Weights of a small mixture-of-experts language model, trained from scratch on English Wikipedia: 55.8M parameters, 6 picks a token.
Below are experts of layer 8 (counted from 0) of a mixture-of-experts language model. Rows are named router (the router's row for the expert), down (a neuron's output weights, with its number) and show model dimensions 0-127. Each number is 200 + 20 x the weight over its row's rms, rounded and kept within 0 to 999.
After each expert's rows: a language model's description of what the expert responds to. This comes from a sample of Wikipedia text that the model never trained on.

# expert 27
router,191,183,221,214,183,190,194,188,213,176,205,195,186,215,217,220,213,179,180,194,136,192,151,211,238,186,211,185,191,220,164,176,213,201,171,191,218,191,249,182,204,193,175,196,181,197,206,214,183,170,237,221,185,184,214,226,196,210,177,211,204,188,208,182,186,211,199,201,202,221,173,206,188,214,182,191,187,198,226,175,218,216,125,194,198,190,221,221,190,198,225,193,167,198,192,195,204,153,196,170,200,207,190,161,189,205,180,208,196,194,197,174,188,196,212,185,236,176,226,223,244,212,174,189,184,188,216,191
down0,215,191,204,187,192,197,200,202,187,223,223,173,226,196,202,209,208,210,229,178,188,187,188,190,189,206,180,182,223,196,210,197,196,191,176,172,191,213,214,217,178,227,219,201,163,169,153,196,174,210,187,209,188,180,191,207,199,160,189,203,179,195,230,223,168,237,187,203,212,194,214,212,197,225,217,197,212,226,187,190,195,176,216,239,212,171,194,218,198,196,208,172,171,203,199,211,189,187,197,222,171,238,197,221,228,229,216,193,225,186,174,182,209,225,217,180,236,202,190,194,235,224,210,172,208,206,190,171
down1,202,206,170,201,205,200,182,204,213,156,200,216,223,203,191,186,175,201,179,197,212,177,199,235,187,216,214,165,203,193,155,208,235,199,183,189,225,215,197,210,179,213,204,198,212,187,199,190,218,179,234,187,190,186,194,171,159,192,219,197,188,217,207,179,217,193,216,177,194,230,223,197,203,183,178,190,172,204,211,191,169,240,193,199,197,182,229,219,205,198,222,162,199,221,225,205,198,218,211,167,213,184,218,215,221,219,202,207,194,191,181,211,203,183,178,199,217,192,213,187,205,197,200,236,201,220,179,194
down2,197,215,199,234,181,177,216,200,207,193,220,190,210,185,189,258,218,221,211,214,240,211,224,200,198,213,199,191,183,212,185,176,184,201,203,190,197,186,196,178,200,222,191,216,203,208,232,183,197,218,180,201,179,214,243,207,182,179,163,222,223,254,187,215,206,176,210,193,210,207,214,204,205,241,212,193,170,225,143,195,186,202,208,165,194,192,185,229,212,229,183,184,195,249,194,197,207,212,193,182,193,213,206,211,165,171,216,236,198,206,210,223,188,219,208,186,206,173,149,198,199,180,221,178,213,213,228,218
What it handles: Final pieces completing names and words, such as -ville, -ton, -wood, -ish, bro-wn, plus colour words and City, Beach.

# expert 60
router,195,214,197,191,196,187,219,199,249,184,166,168,207,221,195,209,209,210,210,190,177,174,112,182,190,179,232,187,212,214,210,188,177,197,197,175,189,201,199,204,219,229,206,209,186,216,203,192,214,186,212,192,160,199,193,212,219,206,176,184,213,189,188,196,215,214,191,199,189,215,191,164,168,162,184,222,205,200,215,211,201,211,194,163,178,202,200,195,192,197,201,239,201,224,188,219,169,172,189,179,206,197,205,197,189,216,209,213,183,193,210,202,201,196,173,182,205,207,245,233,226,205,197,196,217,197,218,185
down0,196,180,202,242,227,180,214,190,191,177,200,189,175,201,195,191,215,193,160,174,199,229,190,182,167,207,181,190,164,197,243,190,194,200,220,199,215,174,226,225,199,138,212,169,201,194,231,216,250,200,204,191,186,212,229,199,233,208,216,202,224,220,218,191,195,178,231,163,217,220,190,205,194,185,216,221,201,202,204,218,170,173,208,227,216,227,200,197,223,224,216,174,188,233,215,203,217,197,213,216,197,241,198,215,173,197,195,221,163,192,182,207,173,194,171,189,190,218,175,188,213,183,233,192,219,184,186,188
down1,235,196,199,217,148,202,208,193,176,192,198,199,229,216,204,226,231,242,185,184,244,200,189,206,158,206,202,191,199,192,223,143,194,226,183,182,221,193,160,214,205,218,206,211,211,220,214,251,196,194,182,207,218,200,160,193,193,204,199,237,163,202,183,234,196,190,195,194,232,217,197,177,208,214,188,184,204,201,209,194,177,233,214,226,260,207,215,171,222,224,194,190,211,173,203,197,197,222,208,200,183,197,171,208,209,199,196,216,182,209,188,223,180,205,205,212,190,209,223,207,222,205,185,190,202,193,211,234
down2,187,205,204,179,195,191,198,213,191,222,206,222,206,215,214,203,203,215,202,167,184,222,221,200,194,215,191,195,171,171,177,227,227,162,218,197,197,206,209,177,169,184,194,213,216,188,200,217,211,208,204,210,230,226,209,218,197,210,193,223,196,194,208,236,182,174,235,241,188,168,210,237,213,164,202,192,183,214,180,184,204,190,168,206,195,193,220,162,199,184,234,166,204,224,179,200,204,180,195,167,201,187,176,177,223,212,219,204,243,193,186,208,155,198,230,260,212,187,190,230,164,178,200,189,191,180,201,210
What it handles: Empty table cells, dash rows and pipe separators in sports statistics tables, plus the infinitive to in phrases like failed to advance.

# expert 20
router,197,199,211,191,220,194,203,211,182,163,185,214,212,186,217,202,198,171,170,205,163,201,181,188,194,198,229,197,177,232,182,210,184,190,170,190,184,195,215,188,192,203,163,168,188,225,202,168,208,184,248,197,208,193,222,221,177,199,189,207,173,205,209,205,207,221,216,184,205,209,195,229,188,212,217,200,212,199,184,198,176,192,143,202,205,219,181,203,187,186,222,220,180,216,197,215,204,171,224,194,211,231,190,200,167,213,177,217,200,180,197,215,161,195,194,157,261,158,204,190,246,197,195,203,205,202,215,153
down0,185,207,182,216,217,182,225,202,162,191,204,202,204,228,196,188,225,191,182,207,184,216,213,196,239,166,186,213,203,207,175,188,214,186,189,207,182,197,187,184,222,175,182,173,226,213,218,195,218,231,223,212,230,199,198,209,157,208,197,219,223,168,230,200,197,196,188,208,210,230,221,222,206,206,165,190,164,199,180,200,208,221,212,182,197,212,178,213,218,183,207,131,181,181,233,213,216,206,152,203,218,180,189,167,209,180,196,217,229,179,188,162,221,172,174,200,203,179,233,173,184,181,202,201,171,187,210,204
down1,204,217,212,196,202,236,192,203,206,210,228,192,202,196,199,173,199,172,201,181,209,171,239,206,195,190,148,164,224,208,212,230,193,166,219,195,209,238,181,204,196,208,190,203,243,245,220,207,197,179,224,173,205,199,195,247,208,222,209,212,165,195,226,194,187,201,213,206,173,207,185,204,231,191,213,220,190,181,170,176,190,207,206,185,211,226,169,186,193,196,200,182,194,188,207,235,198,236,235,220,227,221,179,229,209,180,192,201,220,183,191,183,220,200,191,184,208,222,221,237,216,231,205,227,211,238,165,210
down2,201,220,229,232,246,222,179,182,191,189,185,187,172,213,181,202,192,175,226,195,210,193,185,159,189,213,200,219,197,214,209,222,205,224,219,159,194,199,199,150,197,195,181,249,174,196,169,178,232,211,197,185,201,188,207,241,210,189,224,215,190,235,225,217,230,217,218,180,184,221,194,236,167,213,217,212,220,220,208,177,217,200,202,187,184,233,214,214,183,185,194,190,173,168,220,179,212,209,200,189,213,168,191,177,193,207,200,182,250,191,184,218,185,189,242,190,205,206,217,230,207,185,195,172,215,204,209,161
What it handles: Short suffix or mid-word fragments such as -ist, -et, -ant, -ent, -al, -ate inside longer words, e.g. reg-ist-ration, mo-ist.

# expert 44
router,212,209,177,197,223,205,182,184,206,188,224,212,182,172,202,222,182,173,186,185,179,186,192,180,208,169,228,172,205,221,175,198,201,205,204,219,207,188,198,210,200,212,199,185,165,205,175,201,164,205,213,214,183,216,233,180,215,178,154,189,164,205,189,185,206,234,173,214,184,193,163,171,202,190,211,212,201,214,181,181,201,200,158,210,198,222,205,211,213,192,218,218,180,222,215,226,189,158,218,171,219,200,182,175,188,179,183,187,220,181,186,218,186,216,173,190,213,215,215,203,232,199,195,200,206,180,232,231
down0,254,202,205,187,209,221,211,200,184,233,209,233,207,165,164,172,215,207,202,171,209,200,181,236,239,185,210,229,208,233,223,211,201,189,203,206,211,180,214,214,208,237,208,232,217,215,187,166,204,195,205,220,214,204,184,168,197,205,176,171,171,185,194,187,171,226,202,167,218,214,214,210,223,235,187,203,226,179,231,202,206,207,189,196,198,214,207,175,192,210,218,194,184,204,198,185,196,213,160,191,211,210,207,202,215,183,200,213,196,202,180,171,211,193,179,201,212,194,202,201,164,196,197,199,174,184,215,205
down1,207,231,187,186,216,231,186,201,184,179,225,216,191,244,215,203,189,200,173,187,208,226,202,140,197,234,178,177,215,206,242,202,187,182,178,202,207,197,223,189,162,206,235,215,196,227,206,196,198,207,198,171,200,218,223,199,233,204,188,187,204,161,222,193,175,161,190,216,210,237,190,187,184,218,251,185,203,183,190,209,166,208,188,229,202,218,213,174,209,234,197,213,209,179,189,225,205,224,214,221,217,233,212,198,221,213,231,212,207,211,203,231,217,180,242,196,195,185,203,169,176,219,239,202,156,183,250,226
down2,195,194,207,201,226,218,175,198,237,184,169,192,217,214,172,215,191,209,193,168,234,230,207,224,232,201,179,153,214,200,222,195,178,214,194,221,219,181,172,184,207,208,214,184,211,203,148,182,186,222,226,176,194,208,199,186,212,169,188,226,212,187,154,181,215,205,217,157,212,191,204,189,250,175,195,209,207,182,185,179,204,206,211,202,188,242,162,208,203,174,184,201,205,202,198,185,256,201,205,227,222,193,224,180,195,217,237,196,200,226,196,175,180,167,197,200,186,224,185,190,190,204,221,235,225,181,221,250
What it handles: Auxiliary verbs was, had, has, have, would, and capital letters starting words, acronyms or song titles, e.g. NDA, MLB.

# expert 61
router,212,205,192,209,205,174,207,224,202,199,196,214,161,187,228,228,214,194,197,174,194,177,138,186,200,160,215,182,187,203,199,211,208,197,186,199,215,213,206,208,225,204,178,179,217,219,185,200,224,192,206,211,193,254,213,193,196,198,198,203,189,203,188,184,185,240,196,224,201,202,156,177,201,209,226,208,197,203,197,189,208,185,210,231,193,219,199,212,185,167,204,223,205,231,235,214,200,189,213,174,210,207,172,169,196,162,220,232,193,234,200,200,199,223,199,201,236,211,196,234,234,201,170,204,212,219,205,196
down0,207,190,228,240,197,200,197,218,228,232,196,205,229,212,154,213,211,199,206,182,202,228,227,205,191,164,201,192,215,213,171,157,179,183,177,203,199,163,212,207,217,231,195,227,190,203,208,203,203,217,216,244,197,212,177,168,216,226,192,229,213,180,181,215,187,182,189,239,159,185,198,198,231,198,214,202,183,214,203,212,196,209,212,192,200,223,190,203,185,203,187,212,189,207,206,202,169,191,203,208,222,196,219,185,193,167,234,180,228,201,193,206,214,203,220,205,204,199,232,159,231,207,199,197,181,178,196,218
down1,178,191,225,172,211,222,203,192,173,238,224,224,196,188,199,171,243,224,209,194,179,188,175,218,208,175,238,233,177,192,202,224,184,189,255,202,197,212,223,189,194,154,236,186,206,210,212,198,205,204,205,176,194,158,217,211,181,200,183,186,182,190,224,206,195,166,198,203,183,175,192,200,182,215,204,204,200,197,208,193,246,165,210,175,224,178,236,214,232,194,201,205,225,178,199,205,184,203,195,177,199,251,196,193,226,194,211,195,191,199,230,204,200,234,225,181,175,199,216,213,211,196,215,216,196,182,212,240
down2,200,198,178,196,202,168,205,193,193,208,228,166,177,186,227,216,188,195,188,173,207,200,206,227,182,199,183,173,220,234,227,227,181,225,216,168,185,215,187,212,190,210,236,173,180,212,182,188,206,234,192,208,225,171,196,206,204,200,206,173,225,197,201,182,179,201,217,181,199,166,212,217,217,189,214,185,199,195,174,192,161,203,208,211,223,192,200,214,225,191,176,198,241,163,201,180,200,232,234,211,197,212,181,173,212,194,167,188,201,169,196,201,244,184,180,188,173,151,200,179,185,210,213,205,238,218,188,181
What it handles: Past-tense and base verbs after to, was or and, like made, played, released, used, began, announced.

# expert 51
router,183,209,196,179,240,217,191,196,200,191,227,181,202,227,199,248,194,191,185,205,156,175,183,190,190,186,208,214,216,203,184,179,183,242,187,212,192,195,209,210,221,208,205,182,189,199,206,198,176,190,200,205,168,226,229,201,190,202,205,211,179,214,212,201,212,192,188,211,189,201,186,203,206,165,210,198,209,211,190,193,191,189,187,186,171,209,209,230,205,207,235,235,183,218,198,207,212,149,222,184,187,158,180,157,201,175,177,229,208,199,190,174,191,218,193,169,217,209,235,226,216,195,201,201,178,173,200,164
down0,203,217,228,182,202,216,236,177,221,197,184,182,158,217,193,234,180,215,205,227,185,216,206,204,212,157,182,206,218,191,191,182,206,183,164,205,214,206,200,185,175,175,219,196,189,227,239,198,198,204,183,209,219,204,220,195,231,205,255,215,210,220,237,217,202,193,197,173,200,216,182,172,194,191,199,210,215,236,206,215,219,149,197,195,231,230,178,209,208,182,235,176,187,215,190,131,199,197,210,227,175,197,220,202,225,209,206,202,173,221,231,221,206,179,215,207,210,182,191,206,217,236,192,227,213,197,215,207
down1,176,198,217,168,177,187,207,222,205,187,184,182,167,201,189,207,210,187,232,185,208,166,184,171,222,217,221,161,195,237,182,217,194,194,197,194,171,212,193,180,227,220,182,183,186,161,176,192,204,214,174,166,193,192,183,187,197,216,226,224,202,206,187,175,211,235,231,172,184,200,173,215,178,178,215,146,232,187,171,186,201,178,197,215,186,195,234,172,229,179,171,200,170,199,234,176,207,209,187,197,218,207,198,214,223,152,178,169,231,220,189,220,198,183,222,187,229,215,163,197,208,196,185,209,228,222,173,220
down2,218,228,174,224,184,194,187,177,203,183,188,221,174,197,210,185,223,199,218,183,238,168,184,221,177,228,176,216,236,207,193,202,186,196,167,204,191,188,210,186,177,178,166,203,199,213,229,196,178,208,243,226,210,221,162,182,206,251,194,221,215,164,162,197,224,173,205,209,207,235,229,216,181,214,201,177,177,212,206,215,203,176,177,205,186,219,170,205,219,178,220,230,186,240,204,175,191,230,226,219,185,193,229,196,205,167,190,258,210,194,180,177,219,212,210,213,177,197,207,172,173,152,196,168,192,194,222,182
What it handles: Single capital letters in codes, abbreviations and initials (MP, E in EDT, U.S., team codes), plus the co in alcohol.

# expert 47
router,208,202,179,184,201,192,201,205,216,196,189,210,179,178,209,227,199,194,201,203,180,179,185,168,230,181,227,211,180,215,203,219,221,192,193,207,197,178,220,215,211,200,171,192,199,207,184,179,227,213,180,232,176,237,215,202,190,207,180,220,184,174,169,194,197,214,177,211,196,193,163,184,201,181,196,201,191,215,196,218,202,205,188,207,188,204,192,212,197,193,198,238,227,232,219,224,187,124,177,193,211,184,162,172,179,182,238,231,201,226,202,172,188,212,185,174,215,204,203,245,225,206,166,187,195,180,196,186
down0,209,191,190,181,238,220,206,199,220,207,190,207,211,251,221,183,226,233,203,206,205,191,203,189,219,231,210,190,203,193,195,220,216,208,183,205,209,182,211,228,225,201,203,195,195,218,200,193,190,167,190,231,200,204,186,174,228,180,193,208,197,212,174,202,167,222,180,166,168,198,194,213,189,191,192,240,196,191,216,193,209,245,193,206,176,212,208,191,187,217,200,189,207,178,189,177,203,178,198,192,165,201,173,151,201,206,185,170,204,220,208,165,187,189,188,182,205,209,179,206,193,202,181,199,190,183,164,178
down1,200,202,255,227,208,213,176,202,181,209,167,175,211,194,221,175,207,209,193,205,172,205,192,209,203,216,202,166,212,203,158,161,199,204,197,202,188,222,184,175,179,220,198,185,192,190,219,188,218,207,189,197,202,189,200,199,156,196,226,173,156,210,212,188,212,198,171,176,161,213,198,185,193,208,196,226,197,224,181,188,212,215,190,177,230,199,234,197,199,193,209,200,187,179,178,207,205,211,191,194,183,202,235,222,237,197,189,192,189,184,170,232,207,216,235,175,177,243,217,224,214,216,192,207,183,189,215,201
down2,210,215,199,188,171,211,214,210,209,206,199,170,180,179,203,190,200,173,202,184,200,189,197,186,191,168,204,201,180,201,187,218,237,166,222,219,185,222,226,191,139,228,211,191,248,194,142,182,177,184,174,193,196,188,210,193,182,232,207,199,188,182,198,210,199,204,212,203,170,218,187,174,208,192,206,187,196,223,239,206,212,213,222,199,201,181,206,166,168,222,182,215,243,183,183,248,205,231,205,171,192,201,222,188,208,192,203,219,171,211,207,199,216,211,194,188,180,189,209,187,176,237,189,214,215,220,201,185
What it handles: Prepositions and verbs starting a complement after a verb, such as with, at the, on, from, above, "decided to take", "followed by".

# expert 18
router,151,176,196,233,220,205,218,185,222,188,199,217,173,184,220,242,203,189,216,197,160,186,187,187,205,186,223,156,210,217,174,228,208,206,184,194,199,179,186,189,216,221,194,194,174,232,188,178,175,178,209,226,192,211,195,206,220,214,179,225,193,205,193,183,204,191,214,229,206,199,193,178,168,169,191,218,194,213,190,190,181,194,175,199,165,201,189,198,200,186,202,209,196,230,205,202,195,171,214,154,172,192,205,169,207,202,217,212,193,220,208,202,172,174,171,203,234,181,224,224,207,194,201,180,190,186,235,181
down0,209,203,185,180,190,223,198,189,194,158,206,198,191,193,193,202,207,210,210,179,183,185,188,206,222,187,189,206,166,206,191,184,174,205,188,169,221,221,214,212,213,185,204,209,162,218,201,194,185,202,224,195,192,195,203,193,179,196,217,197,189,219,177,212,197,282,257,192,210,212,178,185,233,168,242,199,185,202,215,198,181,202,194,212,198,177,190,197,171,229,199,183,168,223,179,186,198,218,195,228,181,216,188,182,191,201,170,178,176,190,208,173,202,198,186,200,199,169,192,173,220,173,194,172,175,196,200,180
down1,209,179,198,191,219,197,192,249,190,213,153,189,187,200,202,196,165,214,218,209,202,203,218,202,219,188,213,217,235,217,198,235,194,198,239,212,178,220,186,231,181,200,213,227,202,210,184,214,188,173,214,194,188,207,163,184,225,203,203,212,211,207,198,172,209,209,196,185,206,225,154,225,206,197,200,189,156,204,174,233,229,219,196,201,176,194,226,198,181,142,213,235,188,182,196,245,199,160,207,186,201,233,188,200,222,196,169,215,216,224,187,232,203,208,211,177,223,183,164,221,184,197,161,195,201,175,210,165
down2,223,216,216,205,215,183,190,217,179,225,183,167,177,207,158,181,210,207,174,225,209,209,150,205,182,209,185,239,190,208,183,220,185,204,166,201,208,255,207,190,184,210,187,166,190,209,192,219,237,209,205,183,209,199,211,173,150,163,202,213,201,209,200,193,184,196,171,226,240,216,160,236,183,192,205,186,194,170,201,199,186,203,185,188,219,183,265,208,205,224,229,194,180,207,223,193,202,207,201,191,224,230,173,188,192,239,204,166,169,215,190,180,221,178,179,190,195,193,190,203,197,157,206,221,169,200,186,197
What it handles: Lone initial consonant letters starting a word or name, such as T, S, L, K, Ch, often after a line break, pipe or quote.

# expert 49
router,210,202,210,210,182,199,198,206,211,176,179,225,173,203,196,182,156,200,193,203,178,171,193,171,233,206,229,167,207,227,204,198,192,242,176,192,211,207,209,198,222,206,179,177,171,197,202,181,188,200,215,189,181,190,195,174,212,219,221,176,217,237,222,186,197,219,204,203,212,204,172,211,185,206,195,240,208,208,220,205,190,207,167,194,161,193,199,213,182,192,196,202,194,179,207,214,186,142,205,171,199,191,186,155,191,170,185,212,197,176,185,187,183,236,180,202,240,172,213,244,228,183,195,206,181,196,221,173
down0,215,187,194,222,185,192,203,179,210,177,203,211,223,248,173,195,187,161,161,215,170,261,178,179,208,194,210,211,246,207,220,204,186,187,228,180,201,179,195,204,191,194,191,215,234,187,205,200,218,233,180,210,161,217,208,162,205,170,180,206,196,215,206,224,230,190,220,205,209,166,237,224,195,205,188,216,228,189,213,239,188,218,197,184,206,220,176,210,162,172,182,150,200,196,181,157,183,210,208,180,199,180,230,183,183,216,226,192,206,188,186,213,201,227,193,202,194,198,200,219,186,206,153,186,188,188,209,176
down1,209,169,184,174,231,196,218,225,223,205,217,184,208,190,244,164,179,233,217,198,214,215,210,215,230,223,225,201,214,189,233,201,202,180,190,197,196,219,207,183,211,198,208,157,229,171,224,163,205,172,202,179,227,225,207,216,235,217,201,199,216,188,203,194,186,176,176,195,169,181,186,166,184,219,176,190,215,187,207,185,215,194,200,169,207,215,181,181,211,189,193,176,165,223,187,219,210,181,185,208,219,218,254,197,162,212,206,205,183,229,169,213,226,180,191,173,183,201,208,212,220,213,214,173,183,183,238,157
down2,152,226,191,177,227,226,209,176,202,187,215,224,224,173,226,209,220,204,192,202,193,199,200,202,197,210,173,200,179,223,194,195,206,172,201,207,194,162,199,181,190,212,197,181,214,196,203,195,165,193,173,191,203,238,231,179,214,201,211,203,186,204,211,207,221,204,237,205,187,209,212,199,188,147,206,191,197,186,201,171,151,185,182,206,210,220,163,217,194,230,205,182,166,198,195,197,195,169,188,205,191,206,215,220,174,216,163,225,202,202,183,225,166,165,239,223,212,210,200,198,204,205,189,231,183,194,215,189
What it handles: Vowel-led pieces inside personal names after an initial capital, such as ay in Wayne, il, ried, weet, accented ö or ü.

# expert 9
router,211,181,184,174,200,194,212,162,204,202,232,178,182,171,232,212,213,199,198,189,191,170,193,165,240,173,195,213,201,212,183,212,200,202,192,206,199,183,192,199,197,213,171,164,225,208,215,197,208,218,207,216,203,204,189,203,167,219,187,224,178,222,179,185,175,209,226,201,212,201,189,219,199,192,206,220,217,215,199,182,184,213,173,177,168,206,189,197,199,205,217,204,184,209,232,218,180,139,181,153,198,207,191,189,213,165,209,230,186,212,201,169,179,198,215,165,220,180,239,216,249,174,168,176,202,178,223,159
down0,213,176,193,182,211,198,216,186,217,171,173,192,180,217,224,238,224,235,203,182,204,201,178,190,221,175,224,252,182,190,205,176,218,224,170,203,198,254,197,207,200,187,165,184,233,225,198,236,199,222,204,191,182,161,180,192,205,153,200,226,198,190,201,200,212,211,210,192,199,219,191,230,203,204,200,198,197,194,227,210,212,193,231,208,208,207,198,192,192,233,187,183,226,242,229,178,191,204,198,221,201,202,195,194,173,205,190,243,216,176,214,211,199,179,168,173,194,199,165,208,201,231,216,165,217,165,188,209
down1,215,221,211,206,234,243,202,213,200,240,208,187,171,213,186,145,209,201,192,211,201,220,193,188,169,189,221,173,193,210,202,226,187,205,230,185,209,194,213,197,173,200,150,197,225,197,204,199,212,195,219,182,218,207,221,183,190,192,189,196,214,187,224,177,212,192,187,241,188,154,181,182,200,227,215,162,215,203,195,206,215,222,199,197,209,181,199,209,198,204,163,217,189,201,171,191,214,214,203,219,212,213,165,228,210,216,216,195,177,193,191,216,184,216,231,172,170,201,241,224,202,193,212,177,235,186,210,238
down2,218,204,209,181,220,186,158,195,220,218,197,208,192,189,211,219,212,199,189,225,209,160,180,187,192,207,197,202,222,209,216,233,183,223,230,198,158,230,142,178,164,139,193,233,222,165,210,248,211,213,205,182,215,167,202,215,213,225,205,199,186,210,176,175,217,226,177,203,203,202,188,182,178,198,180,224,195,196,233,153,176,207,160,185,194,220,220,228,221,211,202,183,190,186,187,213,219,216,244,196,203,184,204,216,174,217,216,188,202,215,172,165,196,180,196,186,206,184,193,204,216,200,181,177,159,194,201,200
What it handles: Prepositions and articles after verbs or nouns in running prose, such as of, of the, for a, in, to a, every.

# expert 1
router,209,223,213,181,189,193,230,208,227,190,205,206,190,194,214,194,219,179,186,185,183,184,171,194,201,160,228,166,206,215,208,184,179,169,199,152,211,189,210,217,225,193,163,178,208,198,182,188,212,212,216,202,180,205,186,203,189,214,218,213,203,229,182,207,209,219,209,203,175,206,161,211,217,208,209,199,181,195,208,193,241,177,182,216,204,226,184,230,178,188,205,205,207,207,191,215,211,158,197,155,199,198,220,198,179,190,182,200,198,213,228,190,223,184,185,162,228,191,205,206,254,198,202,197,196,199,204,217
down2,207,182,168,209,178,214,189,188,219,199,198,204,198,149,190,221,202,229,220,213,219,164,204,178,218,175,185,216,179,213,221,212,220,193,222,208,185,191,180,193,183,151,213,211,255,238,201,189,200,191,182,196,196,211,235,179,173,203,200,213,258,217,187,249,177,174,198,241,220,213,222,192,198,214,202,200,222,181,174,181,228,209,220,164,196,214,182,198,190,193,181,211,187,206,223,188,203,207,225,174,232,213,220,166,223,197,224,190,228,203,189,196,210,185,246,219,187,179,216,215,181,205,192,188,218,192,209,176
down3,219,205,189,182,185,185,170,184,212,217,221,201,178,180,227,195,216,201,147,167,199,222,199,212,212,202,214,237,215,219,203,230,222,222,206,198,196,158,182,195,229,237,196,193,191,189,220,236,188,209,216,216,209,237,204,226,235,215,179,214,232,209,179,197,208,210,197,186,219,188,186,227,185,217,227,224,191,182,196,191,179,191,211,187,220,175,197,210,173,189,199,217,208,189,233,188,208,210,206,192,177,244,231,182,180,163,202,186,162,203,195,212,207,198,218,242,175,228,193,153,203,191,216,230,219,196,186,230
down4,206,203,182,214,186,235,189,206,197,237,191,189,191,165,214,211,226,244,196,210,223,194,239,183,168,204,150,196,202,252,185,220,184,171,215,209,219,222,187,182,190,158,213,234,229,166,210,222,176,216,174,191,199,194,184,196,177,206,185,204,199,191,213,232,208,190,212,190,167,190,198,205,206,229,176,146,201,161,185,246,210,186,205,206,208,209,197,202,191,233,225,180,204,169,202,201,218,192,211,202,230,216,204,205,211,209,231,202,193,215,221,191,203,230,191,206,200,181,212,243,184,220,199,188,217,200,186,173
What it handles: Past-tense verbs of announcing or writing such as announced, said, published, plus "on/On" before dates and dashes inside tennis scores like 6–1.

# expert 24
router,198,215,172,209,204,219,202,228,210,218,196,239,221,195,230,230,216,164,204,181,179,192,131,181,186,182,226,184,179,232,208,194,204,184,184,198,223,198,180,207,215,235,184,179,214,205,186,171,175,191,194,182,201,213,229,200,170,204,204,214,201,199,183,200,197,229,205,204,207,184,161,163,192,181,184,191,180,211,202,220,221,192,178,192,201,216,203,204,204,185,193,228,204,225,240,209,181,157,215,174,201,180,168,187,193,183,194,206,191,218,203,216,176,218,171,204,222,197,219,210,244,186,228,178,218,189,212,193
down0,212,207,199,231,162,214,206,214,205,170,194,189,181,222,191,209,200,195,225,156,202,199,219,204,175,203,188,147,177,183,186,198,209,204,237,226,207,203,199,215,186,159,179,171,184,187,207,186,186,196,208,192,223,166,191,195,180,212,188,218,176,249,216,183,210,181,182,189,202,243,164,175,180,203,192,180,194,215,169,202,243,243,206,179,162,239,226,215,223,200,216,232,191,213,212,218,231,206,233,229,183,220,211,152,204,203,201,170,208,198,167,196,193,230,236,196,195,201,197,215,194,216,226,218,191,211,215,197
down1,202,174,193,173,212,200,201,232,226,227,187,187,209,168,188,181,209,203,207,220,182,196,236,181,194,169,203,193,166,212,207,192,203,221,160,179,204,184,176,177,200,179,213,194,218,192,213,180,220,183,167,181,181,191,187,221,208,222,216,213,212,187,198,208,208,210,169,192,182,194,210,198,211,219,236,203,202,191,171,215,210,172,195,188,218,175,207,190,221,211,193,236,244,207,217,200,158,227,209,173,215,211,218,201,169,210,159,186,198,221,218,197,201,178,177,208,182,194,184,226,165,202,182,196,181,191,251,186
down2,229,202,231,226,171,200,191,212,191,210,181,202,203,195,190,195,219,180,203,192,154,165,186,228,171,194,220,210,180,198,176,196,188,205,222,188,193,223,201,187,154,208,185,180,194,181,193,179,194,193,191,181,226,155,185,226,203,249,231,227,222,190,206,201,209,201,194,225,234,206,205,219,214,166,242,188,167,209,206,197,194,206,212,204,206,174,225,176,213,221,199,170,202,201,174,196,185,215,200,203,232,209,184,192,184,212,186,226,192,187,187,211,198,213,217,212,202,191,218,215,203,204,166,208,176,181,202,159
What it handles: Clause-linking words and auxiliaries in running prose, such as and, which, who, but, had, has, would, often after a comma.

# expert 46
router,214,211,214,192,207,226,202,202,200,184,193,205,182,184,221,211,198,193,187,203,169,193,136,178,205,168,234,204,183,206,163,201,181,221,177,171,179,170,236,204,193,211,186,155,207,199,171,221,199,178,225,208,215,197,201,209,161,190,197,179,193,193,188,171,224,196,196,200,201,219,178,204,187,229,216,184,196,184,219,152,199,208,145,200,219,222,219,217,200,185,212,211,196,187,212,217,200,163,186,165,195,205,212,179,176,189,173,195,188,181,191,196,192,190,171,176,237,193,234,237,202,201,187,207,177,175,208,180
down0,198,197,225,191,176,224,242,199,189,192,148,207,218,207,185,202,192,214,222,213,196,235,156,195,214,237,215,230,191,196,201,208,213,194,193,178,242,210,235,208,180,218,174,237,214,199,194,222,207,209,206,210,181,184,189,205,204,212,202,163,213,206,221,197,202,202,221,194,182,201,192,201,240,201,240,171,218,191,194,208,220,195,219,184,173,196,197,216,216,202,217,217,194,224,217,185,248,172,183,181,190,188,189,200,209,200,181,197,218,199,179,195,213,208,213,191,202,226,201,181,182,202,155,215,193,170,184,232
down1,225,200,196,239,192,190,192,196,209,170,197,198,213,217,196,199,213,215,210,222,168,171,214,185,213,196,206,203,206,198,197,174,170,208,183,226,191,225,198,170,207,222,198,221,225,210,220,192,207,207,218,204,186,198,202,196,196,194,210,210,204,177,170,180,195,209,182,193,199,212,197,153,193,212,207,198,196,224,201,229,241,209,178,197,199,163,193,191,191,194,235,195,178,197,199,190,185,224,193,230,200,248,195,205,197,228,209,214,204,184,204,186,208,182,230,212,219,170,214,182,192,184,218,215,184,194,201,222
down2,220,200,209,201,185,215,206,179,219,224,205,207,196,207,157,180,226,177,189,190,182,215,192,220,246,233,198,246,239,167,197,177,172,209,199,214,166,220,226,211,203,214,191,194,194,228,192,196,186,162,189,247,189,219,172,209,210,186,201,191,209,189,198,201,190,239,239,181,171,239,186,193,195,241,185,199,205,204,201,229,195,210,188,188,206,230,207,229,219,198,202,181,208,205,233,179,183,201,203,173,201,251,194,190,235,217,194,216,223,200,201,182,214,208,209,247,228,183,209,246,236,215,216,248,229,212,191,211
What it handles: Nouns and name endings about film, TV, music, games and products, like film, television, YouTube, Commando, Baseball, water.